{
  "d_model": 128,
  "experts_per_token": 4,
  "balance_loss": 0.0193,
  "balance_bias": false,
  "router_z_loss": 0.001,
  "norm_eps": 1e-05,
  "optimizer": "adamw",
  "dataset": "wikipedia_en"
}
Below are experts of layer 7 (counted from 0) of a mixture-of-experts language model. Rows are named router (the router's row for the expert), up (a neuron's input weights, with its number), down (a neuron's output weights, with its number) and show model dimensions 0-127. Each number is 50 + 15 x the weight over its row's rms, rounded and kept within 0 to 99.
After each expert's rows: "comes before" lists some tokens at least twice as common just after its tokens as in all text. This comes from a sample of Wikipedia text that the model never trained on. Tokens count by the router's weight.

# expert 102
router:44 53 27 57 41 58 72 59 39 67 91 62 12 51 61 69 71 44 61 53 38 46 69 61 60 26 40 33 36 68 43 66 62 22 34 55 63 39 30 38 67 39 66 59 67 19 24 48 51 56 38 84 58 69 65 56 32 61 58 65 32 34 54 53 59 37 42 58 57 44 35 52 38 57 39 67 68 72 64 71 65 58 42 52 45 42 40 66 58 71 72 35 43 25 59 64 43 60 49 56 38 58 53 37 70 45 77 53 53 53 36 61 53 57 43 49 59 40 56 71 13 72 37 48 17 65 53 34
up3:68 26 59 39 61 26 27 22 59 51 74 62 73 37 34 30 69 57 57 59 29 40 61 32 60 62 53 39 44 44 59 58 43 57 46 39 35 61 33 73 10 37 44 58 49 50 04 55 60 54 70 47 54 50 36 50 33 52 60 53 34 49 85 40 20 20 52 49 27 49 53 51 57 39 76 35 50 75 58 52 66 37 52 47 70 47 39 71 16 31 48 34 29 26 45 39 56 42 38 76 47 40 64 41 43 38 53 42 75 32 35 30 43 42 53 40 37 54 59 58 50 36 44 44 30 48 71 52
down3:45 67 69 67 71 35 51 46 37 57 28 53 27 42 57 30 29 49 55 52 52 64 55 55 36 54 52 29 68 30 39 38 76 51 37 25 58 37 29 39 55 43 88 62 36 35 54 31 58 44 55 72 66 27 41 68 51 34 38 48 47 27 69 46 65 77 62 56 42 54 61 40 39 45 43 41 57 47 58 28 56 54 36 21 46 57 58 45 71 68 52 34 45 40 67 31 38 66 61 53 38 96 59 64 42 91 50 16 67 26 30 45 66 47 58 52 64 73 62 74 65 39 46 53 65 52 47 61
comes before: " |", "N", ",", "″", "W", ")"

# expert 54
router:41 31 48 45 43 79 54 40 41 63 53 33 42 52 76 61 50 63 54 32 68 58 56 33 66 34 56 27 38 41 46 44 72 27 47 57 72 65 41 21 52 27 45 51 66 15 32 65 42 60 53 62 69 60 57 34 41 48 61 54 31 46 68 70 48 53 47 64 69 20 77 62 76 61 38 64 82 77 32 71 65 46 57 40 43 21 55 58 45 51 28 46 54 15 61 57 45 72 77 64 46 55 29 56 61 43 67 51 48 41 58 24 76 68 30 42 64 53 62 73 44 57 52 41 51 53 53 25
up16:61 75 51 57 51 69 44 48 73 36 36 44 62 42 74 48 53 50 67 30 36 49 54 53 47 61 40 27 26 45 64 58 34 37 36 49 50 55 40 45 48 10 54 55 63 41 68 55 40 87 31 65 61 56 78 72 33 62 43 58 52 12 61 48 58 60 49 70 86 27 58 58 59 50 31 45 42 40 58 41 58 48 53 48 66 49 59 49 40 75 61 42 42 54 43 29 59 46 68 62 40 32 24 18 65 61 47 63 68 29 73 60 31 31 24 79 67 36 69 38 44 64 62 49 62 21 66 41
down16:52 34 59 62 47 53 72 63 59 73 23 32 40 56 50 19 29 32 36 54 40 36 44 58 16 71 53 31 62 46 33 29 56 49 54 04 64 69 56 63 30 48 44 36 49 37 64 52 63 25 26 50 54 62 41 42 48 51 41 73 85 49 43 62 71 53 49 32 44 05 47 47 39 34 43 53 51 51 52 32 57 75 77 65 28 36 59 50 48 46 41 45 60 47 60 49 37 43 47 37 83 30 44 47 57 55 51 37 53 19 60 44 45 42 17 69 41 49 43 39 61 67 77 58 70 46 61 47
comes before: " |", "%", "0", "–", "5", "4"

# expert 93
router:34 67 41 54 17 54 49 47 37 59 70 60 43 69 59 64 69 50 69 39 58 39 50 44 49 28 37 27 42 34 30 62 70 35 25 59 60 58 52 28 56 37 63 48 68 22 27 61 26 69 68 51 56 73 56 49 56 63 62 36 50 12 84 66 59 28 44 71 67 29 73 58 53 46 37 59 70 53 60 64 42 60 53 55 40 33 35 46 64 65 43 45 76 37 72 53 55 58 62 55 34 44 22 32 38 56 49 56 62 47 60 38 50 71 37 71 72 41 74 59 21 67 43 36 34 44 52 21
up3:36 58 14 36 40 40 91 57 52 49 58 30 43 44 81 50 76 38 51 68 81 51 67 44 32 56 57 40 46 63 44 59 44 49 33 66 60 36 49 47 39 56 47 48 47 36 34 71 46 70 63 39 71 65 55 69 37 37 45 45 70 63 55 89 64 47 48 49 29 62 45 66 35 29 23 63 43 59 29 75 56 48 63 37 45 52 37 60 54 47 77 60 41 32 29 39 59 64 45 67 53 53 54 13 61 71 29 79 44 77 44 29 61 35 52 68 65 33 71 56 34 51 52 38 66 52 30 44
down3:42 47 37 44 55 26 42 54 28 46 48 43 32 72 37 52 28 56 69 71 34 52 60 41 58 63 70 65 40 90 66 46 43 45 43 52 50 53 79 37 37 60 70 45 50 58 68 37 60 36 36 12 41 53 35 55 34 54 45 49 76 63 35 46 70 64 38 67 62 33 63 44 36 41 38 24 46 56 68 22 46 29 56 47 47 62 54 36 57 32 33 53 29 69 44 30 43 63 44 51 55 54 15 70 65 49 52 56 55 65 29 58 37 45 67 48 47 72 46 41 07 69 38 23 79 40 42 81
comes before: ",", " |", ".", " and", ")", " ("

# expert 112
router:36 55 25 30 38 70 30 23 35 52 92 68 35 60 55 68 50 55 57 31 56 68 61 42 71 32 75 49 48 34 46 49 66 18 53 62 50 39 27 33 65 46 47 59 55 40 43 58 40 69 50 72 80 54 75 24 52 38 63 59 37 30 43 74 19 38 47 58 52 48 67 67 72 82 24 56 61 60 37 70 62 29 32 28 32 27 39 31 66 50 47 38 68 28 55 70 55 62 68 47 31 46 42 45 65 55 51 61 59 40 59 46 57 52 46 38 47 39 60 66 51 68 47 40 48 70 59 40
up0:22 75 29 61 53 51 52 24 44 35 67 40 38 57 53 26 63 43 29 36 43 64 85 37 46 48 66 58 13 39 45 19 43 43 31 51 42 62 35 68 68 54 40 49 58 39 47 37 40 44 52 38 59 65 68 55 32 48 36 30 57 57 46 46 60 53 44 48 45 44 63 62 69 61 47 74 52 38 39 43 71 65 52 60 41 31 81 74 44 53 20 33 11 58 42 49 62 60 82 40 63 50 42 25 44 29 61 25 54 41 38 50 50 30 34 40 52 51 54 34 53 45 69 56 45 83 24 20
down0:40 35 55 52 40 41 33 40 37 46 39 59 52 23 53 64 36 19 53 38 38 58 45 38 52 48 55 42 58 45 54 56 71 43 62 63 28 59 46 67 68 75 41 69 42 34 41 52 71 35 61 16 48 61 45 56 52 65 74 71 65 54 00 53 52 55 57 57 63 50 65 64 28 83 21 48 36 46 63 41 47 74 63 69 59 21 50 30 44 35 58 60 49 47 61 43 54 46 38 62 72 51 23 49 44 58 75 57 51 60 17 67 38 44 71 52 56 93 48 33 50 32 53 46 67 46 29 35
comes before: ".", " States", "y", "in", "F", "N"

# expert 23
router:39 32 36 27 35 70 54 48 32 68 56 52 30 66 62 74 68 66 50 42 60 66 62 43 63 39 69 43 41 39 35 58 47 49 31 47 55 38 46 32 66 47 65 46 60 35 44 44 33 68 30 69 65 67 58 21 50 69 58 51 24 39 51 64 32 34 35 53 69 35 54 55 60 62 22 66 74 75 52 59 58 39 29 55 26 40 58 52 53 68 80 37 65 45 58 54 16 57 67 80 37 41 28 48 78 56 50 73 27 56 54 25 82 67 30 56 54 56 67 75 42 59 28 36 51 58 40 54
up25:32 81 45 63 41 43 26 70 40 71 47 43 60 19 81 53 56 56 46 56 36 59 69 48 48 51 49 47 48 42 73 64 48 27 62 76 44 57 79 47 64 33 59 76 71 52 66 31 45 57 59 70 43 52 65 50 62 40 53 28 44 53 40 45 99 55 47 41 70 33 50 55 16 65 39 76 63 31 70 83 63 60 47 47 33 40 44 47 39 51 44 46 57 60 74 35 47 43 56 34 71 46 24 32 34 35 31 50 49 55 65 53 22 37 35 61 69 43 81 50 44 56 43 62 61 54 55 63
down25:44 58 51 57 35 55 45 40 36 53 43 45 63 57 41 22 57 56 40 63 56 44 48 63 58 43 37 50 58 43 80 45 40 53 73 53 37 64 51 40 50 70 63 49 29 45 81 23 31 48 45 47 36 61 39 37 66 60 68 52 43 53 46 79 82 60 50 48 50 43 34 79 30 60 61 41 74 30 78 33 65 60 65 65 36 48 51 56 46 24 61 42 40 89 66 49 42 63 10 26 49 52 41 91 47 65 41 58 40 33 51 30 34 59 31 76 44 64 46 68 71 37 84 67 52 33 34 54
comes before: " the", " be", " a", " his", " have", " make"

# expert 95
router:45 35 26 29 52 70 77 49 32 83 56 41 38 67 60 51 58 64 47 50 64 47 48 39 45 29 52 57 38 41 58 56 55 43 34 88 70 44 47 49 43 53 83 43 61 35 45 64 17 68 47 57 37 54 53 27 63 81 67 73 53 55 62 57 33 47 41 70 59 52 70 64 45 95 36 73 81 61 38 56 59 50 53 47 54 31 62 48 79 88 57 32 51 52 56 51 49 78 57 67 45 48 33 40 76 65 57 65 52 67 42 63 44 51 38 30 47 33 61 45 47 53 28 47 42 51 72 31
up0:54 84 60 40 52 32 69 79 53 71 54 32 28 38 62 65 30 72 47 66 53 60 76 54 46 60 70 36 47 57 39 41 68 48 38 26 60 53 66 28 46 29 49 38 47 50 19 46 34 36 60 75 42 42 48 29 23 43 43 71 67 39 37 44 42 49 68 56 41 64 78 66 44 78 72 41 38 49 46 58 42 61 57 61 64 35 50 50 26 75 51 39 57 43 54 95 40 44 57 30 67 73 19 58 52 32 42 64 54 44 38 36 32 52 39 35 32 44 41 42 46 80 41 61 59 50 30 67
down0:68 56 45 38 41 62 52 53 37 31 25 77 56 44 33 40 56 45 10 25 49 56 77 79 69 24 53 35 75 50 81 76 42 22 51 62 73 68 64 57 46 64 41 23 67 38 57 66 45 70 59 53 33 56 53 63 32 59 36 17 56 44 81 45 20 47 47 26 55 62 33 43 33 20 56 40 44 39 65 49 65 32 61 41 82 58 61 64 45 64 51 56 71 32 54 42 45 34 57 52 49 51 45 40 42 65 51 41 31 50 44 61 46 41 31 47 56 57 48 30 71 54 53 56 36 63 31 67
comes before: " ", " Country", " Coordinates", " Website", " Occupation", " •"

# expert 69
router:30 59 21 50 45 45 36 41 43 48 87 53 35 63 58 68 56 71 69 42 67 47 61 39 60 39 56 16 41 18 38 61 54 38 39 60 56 42 31 22 55 53 54 63 45 28 25 46 44 65 66 71 75 62 64 37 39 61 74 51 55 32 45 63 33 43 61 68 51 48 57 63 47 61 07 67 62 59 52 50 74 43 43 22 45 42 46 43 51 51 46 51 44 18 64 82 46 62 57 49 32 54 46 29 79 54 48 39 53 43 45 45 54 49 40 27 67 40 79 71 33 61 37 50 23 81 63 48
up0:50 22 84 28 36 63 78 40 40 64 59 79 46 57 64 73 69 78 57 45 24 66 41 40 70 70 53 54 41 28 47 52 57 36 60 62 46 26 33 51 53 41 58 65 65 42 53 63 37 61 54 69 73 51 47 18 57 69 45 66 41 33 75 61 35 39 44 40 59 48 72 34 45 72 34 45 76 48 53 39 48 34 33 58 61 53 40 37 51 66 47 44 72 14 66 44 65 58 68 54 67 71 28 64 68 45 73 68 29 28 44 29 47 61 32 41 67 22 57 53 42 45 47 63 45 68 58 43
down0:68 35 18 29 37 59 75 43 43 45 72 62 31 60 61 70 60 60 65 45 45 73 66 36 63 43 59 16 52 45 39 62 62 41 50 94 40 30 48 43 49 46 35 54 70 24 38 57 65 70 33 63 63 46 49 25 57 67 57 56 55 39 34 54 47 58 60 57 58 61 68 54 58 36 21 54 53 62 58 40 80 41 52 35 27 23 18 57 60 52 47 51 72 26 49 55 37 44 61 57 46 66 44 24 49 84 44 42 37 64 57 32 53 63 46 53 73 49 37 77 27 65 49 41 36 78 55 32
comes before: " |", ")", "E", "S", "O", "A"

# expert 32
router:42 51 41 48 35 60 63 31 52 74 59 51 31 69 57 76 64 53 62 41 80 53 65 26 57 37 61 38 33 47 47 79 53 35 44 45 54 36 53 19 52 56 72 42 49 36 45 72 13 59 63 47 57 62 69 43 44 59 74 54 43 37 70 64 42 45 28 73 75 20 57 54 56 61 29 58 72 59 54 74 74 52 49 34 35 22 51 53 74 69 47 39 56 34 70 68 30 44 77 57 47 43 35 52 70 43 58 74 30 48 42 39 60 77 28 49 65 33 65 57 30 61 51 35 31 59 57 29
up7:58 35 59 46 27 63 35 09 28 65 64 40 32 42 53 18 41 61 34 64 75 71 63 51 44 52 62 40 17 51 21 37 50 77 55 48 27 45 64 46 60 45 43 74 51 53 82 44 53 44 71 42 56 32 44 43 56 67 43 46 74 44 17 32 60 57 48 60 66 48 48 51 59 51 55 29 57 33 53 52 48 62 68 53 56 48 43 62 59 22 73 32 24 55 29 54 43 85 45 50 53 41 66 55 35 46 71 04 41 42 39 51 66 55 60 49 58 47 52 57 26 70 61 29 70 37 44 41
down7:39 62 51 39 81 21 57 75 51 56 62 42 40 38 49 90 40 40 61 55 32 53 61 27 38 60 29 34 49 46 77 43 49 39 60 86 65 40 48 63 23 60 80 41 42 14 29 22 60 44 55 37 20 57 48 29 44 52 50 63 52 49 47 71 28 51 50 39 60 43 53 50 59 39 27 57 47 52 53 58 23 58 64 55 46 49 56 34 69 58 49 62 67 63 70 33 50 62 40 61 73 50 65 37 39 52 31 49 61 42 42 42 25 55 46 35 55 84 51 40 73 34 75 65 37 42 81 36
comes before: " (", ",", " he", " the", ")", " ="

# expert 64
router:31 17 51 27 43 63 44 53 47 66 61 58 53 59 57 73 50 54 55 36 62 50 59 38 69 27 66 31 45 35 25 60 74 42 33 47 62 41 64 55 49 42 67 41 70 37 57 44 45 74 64 69 70 72 62 31 53 53 56 59 54 55 51 65 32 54 42 57 55 35 64 62 69 45 41 60 62 74 33 67 73 52 61 48 22 29 41 35 68 63 63 37 73 07 59 62 20 60 95 75 61 46 36 51 64 48 58 71 29 61 66 39 66 50 40 41 71 29 53 55 48 65 42 33 40 61 45 32
up0:76 42 52 40 49 63 47 73 47 42 40 47 72 39 36 49 48 70 57 16 57 57 47 34 33 42 33 42 41 42 36 19 44 60 49 35 55 60 25 68 50 22 38 22 68 60 57 53 53 55 42 43 58 63 39 48 36 64 59 48 13 55 48 30 75 34 46 41 53 22 51 59 39 61 50 46 44 42 16 68 43 67 27 57 37 59 80 76 60 51 41 64 55 24 62 52 60 36 40 73 41 70 35 36 64 58 76 30 70 46 69 71 60 50 54 43 70 36 36 41 81 52 40 87 57 52 67 38
down0:53 73 50 64 32 83 39 51 58 70 21 53 47 43 31 67 59 80 56 49 24 40 43 71 71 58 39 48 36 58 47 20 57 53 69 43 22 65 30 51 51 58 55 43 26 46 32 22 50 76 69 51 41 54 25 61 39 50 43 64 27 39 28 52 46 48 66 81 75 44 63 65 26 37 48 38 33 51 39 54 40 72 31 58 55 57 33 43 56 76 54 62 33 61 51 71 83 81 32 53 42 41 42 46 53 40 39 69 51 53 57 39 26 52 44 59 34 66 70 42 32 63 44 59 66 49 66 29
comes before: "0", "–", "9", "'", "8", "5"

# expert 3
router:35 42 44 43 37 70 50 54 45 66 75 43 33 51 62 64 60 74 58 47 75 53 59 37 54 31 58 44 25 36 50 51 84 38 40 70 66 50 43 33 66 52 74 27 57 43 40 57 31 65 37 39 67 61 63 38 64 70 62 72 26 32 64 62 34 42 48 70 88 42 63 60 45 75 27 82 64 73 50 71 64 40 50 32 56 42 52 37 61 61 43 38 59 53 83 50 30 68 68 54 36 66 27 64 58 64 79 78 49 62 56 59 78 51 47 51 46 39 57 55 29 51 41 29 42 65 64 44
up7:74 56 70 37 39 55 82 53 75 69 72 40 44 39 30 58 47 48 48 30 65 75 57 56 49 44 59 24 09 11 59 31 53 39 37 35 46 58 24 45 34 47 49 62 35 51 48 28 62 57 51 46 63 69 53 60 01 47 39 43 38 49 48 46 36 32 53 36 32 66 54 53 44 49 33 48 53 45 55 40 35 41 66 50 87 24 36 46 42 45 39 39 45 74 68 55 52 19 49 75 40 53 28 59 58 38 44 46 72 51 46 42 69 43 76 30 33 23 44 42 36 33 48 38 52 37 50 46
down7:49 32 50 44 37 53 50 48 39 54 46 39 49 64 28 67 29 43 55 62 81 22 52 51 40 58 40 63 36 69 75 64 53 66 55 66 30 42 90 73 36 60 54 54 33 29 50 20 63 41 65 31 41 66 48 32 58 33 54 37 33 60 51 54 43 56 50 42 66 34 41 63 40 33 44 28 44 29 61 59 67 34 49 58 59 81 21 33 39 31 11 31 46 59 53 63 48 51 36 42 44 51 72 50 45 34 23 69 40 50 53 64 65 13 60 14 66 66 57 42 56 58 52 64 42 59 78 58
comes before: " ", "\n", " W", " USA", " The", " D"

# expert 115
router:61 64 37 57 28 46 62 37 52 52 80 46 25 77 51 74 43 63 62 29 73 46 53 30 54 24 41 19 44 32 42 74 59 42 45 55 65 38 51 26 58 32 58 47 55 19 33 64 40 76 46 47 45 47 74 39 51 53 48 47 42 18 63 59 45 46 50 52 52 24 56 66 44 86 36 75 60 70 60 67 55 42 35 49 38 52 26 42 66 70 43 30 53 14 48 65 53 57 62 57 46 58 31 34 63 52 59 75 50 51 68 40 68 61 42 51 64 31 46 86 26 72 38 56 29 51 47 39
up3:50 33 45 42 58 39 53 38 57 58 77 52 60 64 28 57 47 44 22 65 68 66 33 76 37 28 68 42 88 55 73 65 38 65 49 49 48 59 56 56 56 50 37 60 35 56 20 31 42 41 59 39 34 56 26 53 78 54 55 26 46 57 50 79 29 28 48 49 26 42 54 31 46 16 63 42 49 44 67 80 47 42 22 33 47 38 50 40 50 36 46 46 52 69 42 65 71 43 44 45 31 49 82 24 37 31 55 57 28 82 55 47 68 33 47 37 74 60 50 54 42 76 26 51 56 53 49 41
down3:42 66 42 29 43 55 63 50 53 71 31 50 79 40 60 36 73 68 69 36 34 50 59 56 51 64 43 40 34 38 68 52 44 30 47 59 45 49 43 55 52 51 18 53 67 47 42 82 45 52 70 38 45 54 57 78 76 69 32 58 44 48 50 44 25 51 32 63 58 78 73 55 50 15 47 54 84 46 52 28 49 42 52 61 67 47 58 75 30 36 53 44 34 32 55 59 51 41 37 59 45 82 24 35 70 58 45 43 55 46 48 34 56 70 34 42 54 93 46 26 50 41 40 62 70 55 89 67
comes before: ",", " |", ".", "'", " and", " States"

# expert 1
router:31 50 34 28 74 70 56 32 32 55 58 47 23 63 55 60 77 68 40 38 60 37 57 55 59 52 50 33 27 34 37 44 70 28 55 56 49 35 35 52 50 53 70 59 70 42 53 76 48 54 65 76 56 61 70 41 48 60 53 65 48 36 72 68 38 47 40 56 55 19 70 46 57 69 53 55 72 66 45 75 56 42 58 59 40 40 44 33 76 46 33 12 66 30 75 75 24 52 73 51 56 54 42 51 66 37 70 50 63 56 62 59 58 52 38 28 58 32 81 53 47 61 19 40 28 38 73 32
up21:35 56 53 26 51 63 40 35 30 67 56 60 82 48 52 64 50 65 55 37 50 32 85 61 60 36 52 41 57 59 28 52 61 47 75 33 72 59 31 59 45 53 52 55 47 53 34 45 46 69 43 61 61 55 51 67 63 74 54 41 54 54 69 53 50 19 53 46 81 30 47 72 41 39 61 46 67 32 33 46 37 77 63 46 06 28 62 74 39 42 69 23 58 66 37 44 49 46 77 23 21 59 61 54 67 60 40 41 52 39 35 61 65 33 37 24 33 27 44 56 55 40 51 60 43 65 82 38
down21:50 32 75 52 50 58 50 79 24 60 21 67 31 57 56 44 38 54 56 58 39 44 59 58 28 29 47 50 61 54 58 52 55 57 56 47 67 71 79 68 77 34 71 49 28 63 53 30 41 53 50 99 21 25 45 38 64 69 69 41 44 60 36 66 76 48 53 21 36 61 43 36 66 42 54 54 49 25 63 56 63 42 76 25 46 41 62 44 54 56 33 61 41 61 29 40 54 35 43 74 73 67 55 63 65 58 56 38 69 29 31 66 39 60 31 52 61 35 51 51 47 64 57 50 68 48 28 36
comes before: ",", ".", " of", "8", " later", " in"

# expert 119
router:43 37 33 50 51 79 52 18 50 64 71 62 33 53 63 75 49 49 60 42 65 55 61 36 72 38 48 54 30 24 36 61 46 32 23 64 59 35 60 36 54 48 54 15 57 32 35 71 33 57 31 65 77 50 70 28 46 62 63 60 42 33 55 50 28 49 36 80 76 42 62 46 65 38 31 61 79 68 45 68 53 50 49 44 25 43 32 52 65 52 85 37 66 46 70 74 48 53 58 76 56 75 39 60 59 57 64 60 30 65 67 45 62 54 35 53 54 50 62 76 40 61 32 30 39 62 45 42
up0:53 34 24 47 59 27 57 60 37 45 50 74 81 28 29 48 54 35 78 40 56 28 53 82 58 57 48 49 52 53 44 70 54 51 52 59 52 53 49 14 66 40 31 39 48 57 44 45 44 29 60 35 44 41 55 67 52 65 48 36 32 40 53 86 54 49 29 93 49 68 61 53 55 73 40 59 50 29 44 37 38 65 56 49 46 37 52 55 55 41 48 62 49 58 55 82 47 44 45 66 25 36 58 49 46 48 72 47 37 35 49 50 81 65 33 37 71 55 26 26 65 69 82 68 65 79 32 25
down0:30 69 51 54 38 53 43 63 32 47 70 44 59 81 61 33 36 80 85 16 55 78 52 57 67 88 47 78 59 46 44 51 67 69 58 42 51 61 49 52 41 38 43 26 67 33 69 90 48 45 42 62 57 60 45 42 42 48 73 38 34 35 49 50 45 68 42 53 34 54 43 54 57 25 68 13 39 50 46 47 41 38 31 41 44 45 56 44 52 52 66 77 44 49 77 53 63 53 26 24 60 51 43 53 52 57 58 74 53 54 71 59 68 57 64 43 06 74 47 55 42 50 48 51 45 63 52 31
comes before: " the", " ", " a", " Succeed", " C", " his"

# expert 35
router:42 45 42 48 31 74 43 47 28 72 59 51 43 63 48 71 47 55 54 46 63 50 55 35 55 29 55 45 20 45 54 50 59 43 26 53 60 35 46 21 78 56 52 21 56 22 49 75 39 59 41 58 69 70 70 30 35 51 62 63 36 27 58 61 46 52 37 57 85 19 67 59 62 57 29 64 66 76 49 71 66 63 50 48 36 47 48 36 53 64 40 35 51 24 79 53 46 57 67 67 49 42 29 25 60 73 53 71 74 54 70 40 65 56 39 40 48 43 61 62 36 57 48 39 31 68 70 12
up28:38 76 67 46 53 59 82 22 60 54 53 57 46 53 57 29 63 73 47 49 34 31 47 29 51 52 71 40 38 40 40 43 46 37 50 42 89 33 43 47 66 66 35 35 79 38 67 68 42 43 57 60 42 45 75 25 39 45 43 82 39 53 47 39 34 51 27 30 45 59 68 50 73 61 51 60 35 41 48 27 54 57 70 54 68 38 61 47 63 50 36 31 30 36 62 36 57 36 69 63 41 65 70 27 65 75 45 67 26 38 25 13 32 72 56 58 48 43 76 59 53 44 50 61 35 69 62 59
down28:36 33 46 55 36 24 90 42 51 39 53 46 64 43 30 58 31 35 45 30 61 39 54 55 53 69 57 44 72 49 49 33 47 38 45 45 37 68 52 36 50 42 44 18 72 54 58 34 40 42 67 36 45 71 59 57 60 61 15 29 59 50 32 32 68 64 56 65 33 43 37 48 40 09 49 39 59 43 85 58 70 43 52 58 54 42 49 64 51 38 73 61 54 28 50 40 73 51 44 25 66 71 60 66 40 31 60 45 56 34 65 69 47 51 52 20 52 23 69 12 58 46 27 54 79 60 64 50
comes before: "\n", " The", " In", " He", " It", " \""

# expert 71
router:30 33 59 27 32 66 74 55 31 49 55 55 36 61 44 65 47 47 54 37 66 48 52 39 63 20 50 42 26 52 29 57 54 39 14 53 45 39 43 22 41 46 68 26 68 49 47 59 50 72 68 96 69 62 70 24 59 63 65 61 62 39 84 70 39 52 19 65 51 27 65 56 74 72 42 62 52 62 64 57 40 61 74 46 38 38 43 36 60 58 43 53 57 26 61 71 37 78 69 50 38 52 41 43 66 53 51 71 44 41 43 50 59 54 36 36 71 34 60 46 37 65 42 42 24 63 62 37
up3:65 65 89 57 55 52 40 48 36 42 59 33 62 40 52 52 66 66 55 75 62 66 36 38 47 84 33 37 77 73 25 54 75 57 58 19 60 43 47 44 52 50 44 25 48 72 60 45 37 42 61 53 44 48 31 44 22 41 41 61 81 51 34 28 43 40 52 32 55 54 19 27 47 62 31 32 48 21 62 57 58 45 35 41 91 63 41 59 52 44 32 58 50 59 41 34 61 44 66 33 38 46 60 55 48 23 63 54 54 46 25 19 57 49 35 60 20 21 42 55 43 55 57 55 28 49 35 52
down3:33 53 43 42 25 26 43 52 59 77 79 54 37 55 39 54 45 45 45 19 41 37 42 40 31 29 46 59 42 82 65 85 60 42 82 70 53 44 07 57 70 46 50 46 47 38 54 60 46 40 46 43 32 59 58 47 41 70 51 56 33 40 68 77 68 32 53 72 27 63 29 69 52 56 45 63 40 56 61 74 44 34 52 21 34 46 22 46 63 65 61 53 58 50 69 57 16 44 45 53 43 54 45 50 53 60 61 68 62 48 66 41 81 61 45 67 53 43 56 52 73 68 55 27 28 44 61 75
comes before: "0", "1", "9", "2", "8", "7"

# expert 17
router:44 58 41 44 35 52 38 49 32 69 76 47 37 56 53 58 60 61 71 41 48 36 60 42 40 48 41 35 33 39 51 57 74 33 31 68 65 32 53 36 59 68 69 36 48 31 38 78 48 54 44 60 64 54 65 34 66 54 76 52 55 34 75 50 59 39 43 73 83 34 66 56 44 82 36 75 80 86 63 54 53 75 61 45 54 53 29 38 63 80 53 32 36 32 69 63 51 58 68 57 55 62 47 25 71 81 41 59 62 53 51 51 61 68 31 41 44 36 62 67 16 44 47 49 50 61 69 28
up6:54 65 28 43 52 56 34 58 65 36 56 40 48 48 62 60 53 64 69 54 45 37 54 64 43 55 51 50 51 41 16 28 41 45 35 48 51 47 67 25 26 09 57 55 82 49 43 69 36 63 46 64 34 34 47 54 71 53 18 50 53 37 54 35 23 38 44 62 55 37 59 31 48 53 67 36 63 44 35 39 47 69 14 23 49 53 49 38 54 51 64 65 70 66 45 45 41 57 35 59 66 36 20 63 40 63 79 69 52 26 50 37 41 46 12 75 31 54 42 76 28 43 73 60 60 59 25 43
down6:56 57 46 48 39 32 51 53 39 39 54 47 43 53 45 47 45 70 46 48 41 61 77 57 52 47 29 51 42 29 60 59 78 43 66 58 51 12 35 47 78 56 72 26 51 50 53 65 40 76 35 11 55 74 29 54 64 47 48 49 34 59 99 43 52 41 57 58 46 46 47 49 41 15 52 61 66 60 36 53 57 39 49 66 46 61 44 45 40 50 62 52 44 37 69 51 64 34 71 46 35 57 69 72 52 55 57 61 30 50 24 32 46 74 16 70 65 63 34 58 74 60 27 67 15 70 63 70
comes before: "\n", " ", " The", " •", "5", " It"

# expert 36
router:47 35 38 38 38 53 40 54 40 66 50 53 47 81 69 55 34 48 63 46 52 43 55 29 52 33 71 52 27 30 71 46 65 62 37 73 73 50 46 45 50 39 77 37 52 22 33 71 47 70 55 55 49 74 49 13 65 60 53 80 35 28 59 59 43 39 50 57 45 57 64 69 58 87 20 65 60 70 59 77 56 31 48 48 61 28 50 46 74 77 59 51 60 48 37 55 26 65 46 67 52 55 38 43 74 69 45 79 43 31 62 44 71 68 27 47 48 36 51 66 39 61 42 35 26 53 69 33
up51:54 44 32 25 09 43 56 60 57 40 21 64 70 43 63 31 50 50 49 40 52 48 32 53 58 54 32 64 23 37 53 51 38 39 42 49 45 68 71 25 54 49 48 35 49 22 58 29 52 22 36 54 42 73 64 32 59 85 42 49 49 49 63 78 30 67 67 49 55 42 34 17 51 51 38 35 64 50 41 80 56 45 70 61 63 53 50 26 63 63 65 38 29 55 50 48 56 47 63 34 71 48 29 48 55 60 45 36 46 17 43 55 52 35 13 31 75 45 64 57 53 72 67 27 55 51 73 49
down51:46 59 57 59 52 69 50 73 58 63 57 50 44 64 23 43 44 31 67 50 47 55 74 59 52 24 64 53 47 40 41 66 36 24 71 47 51 55 43 38 43 18 55 36 34 51 47 52 73 76 46 60 40 44 45 29 35 41 52 20 83 85 04 63 77 70 59 44 60 60 72 41 51 49 53 42 47 50 63 30 50 58 48 56 69 31 41 55 49 41 69 39 44 55 36 37 50 68 62 35 47 34 34 39 49 61 65 37 56 35 40 34 75 41 64 61 58 45 29 32 18 55 89 55 78 32 54 63
comes before: " ", " \"", " Website", " Producer", " Country", " Total"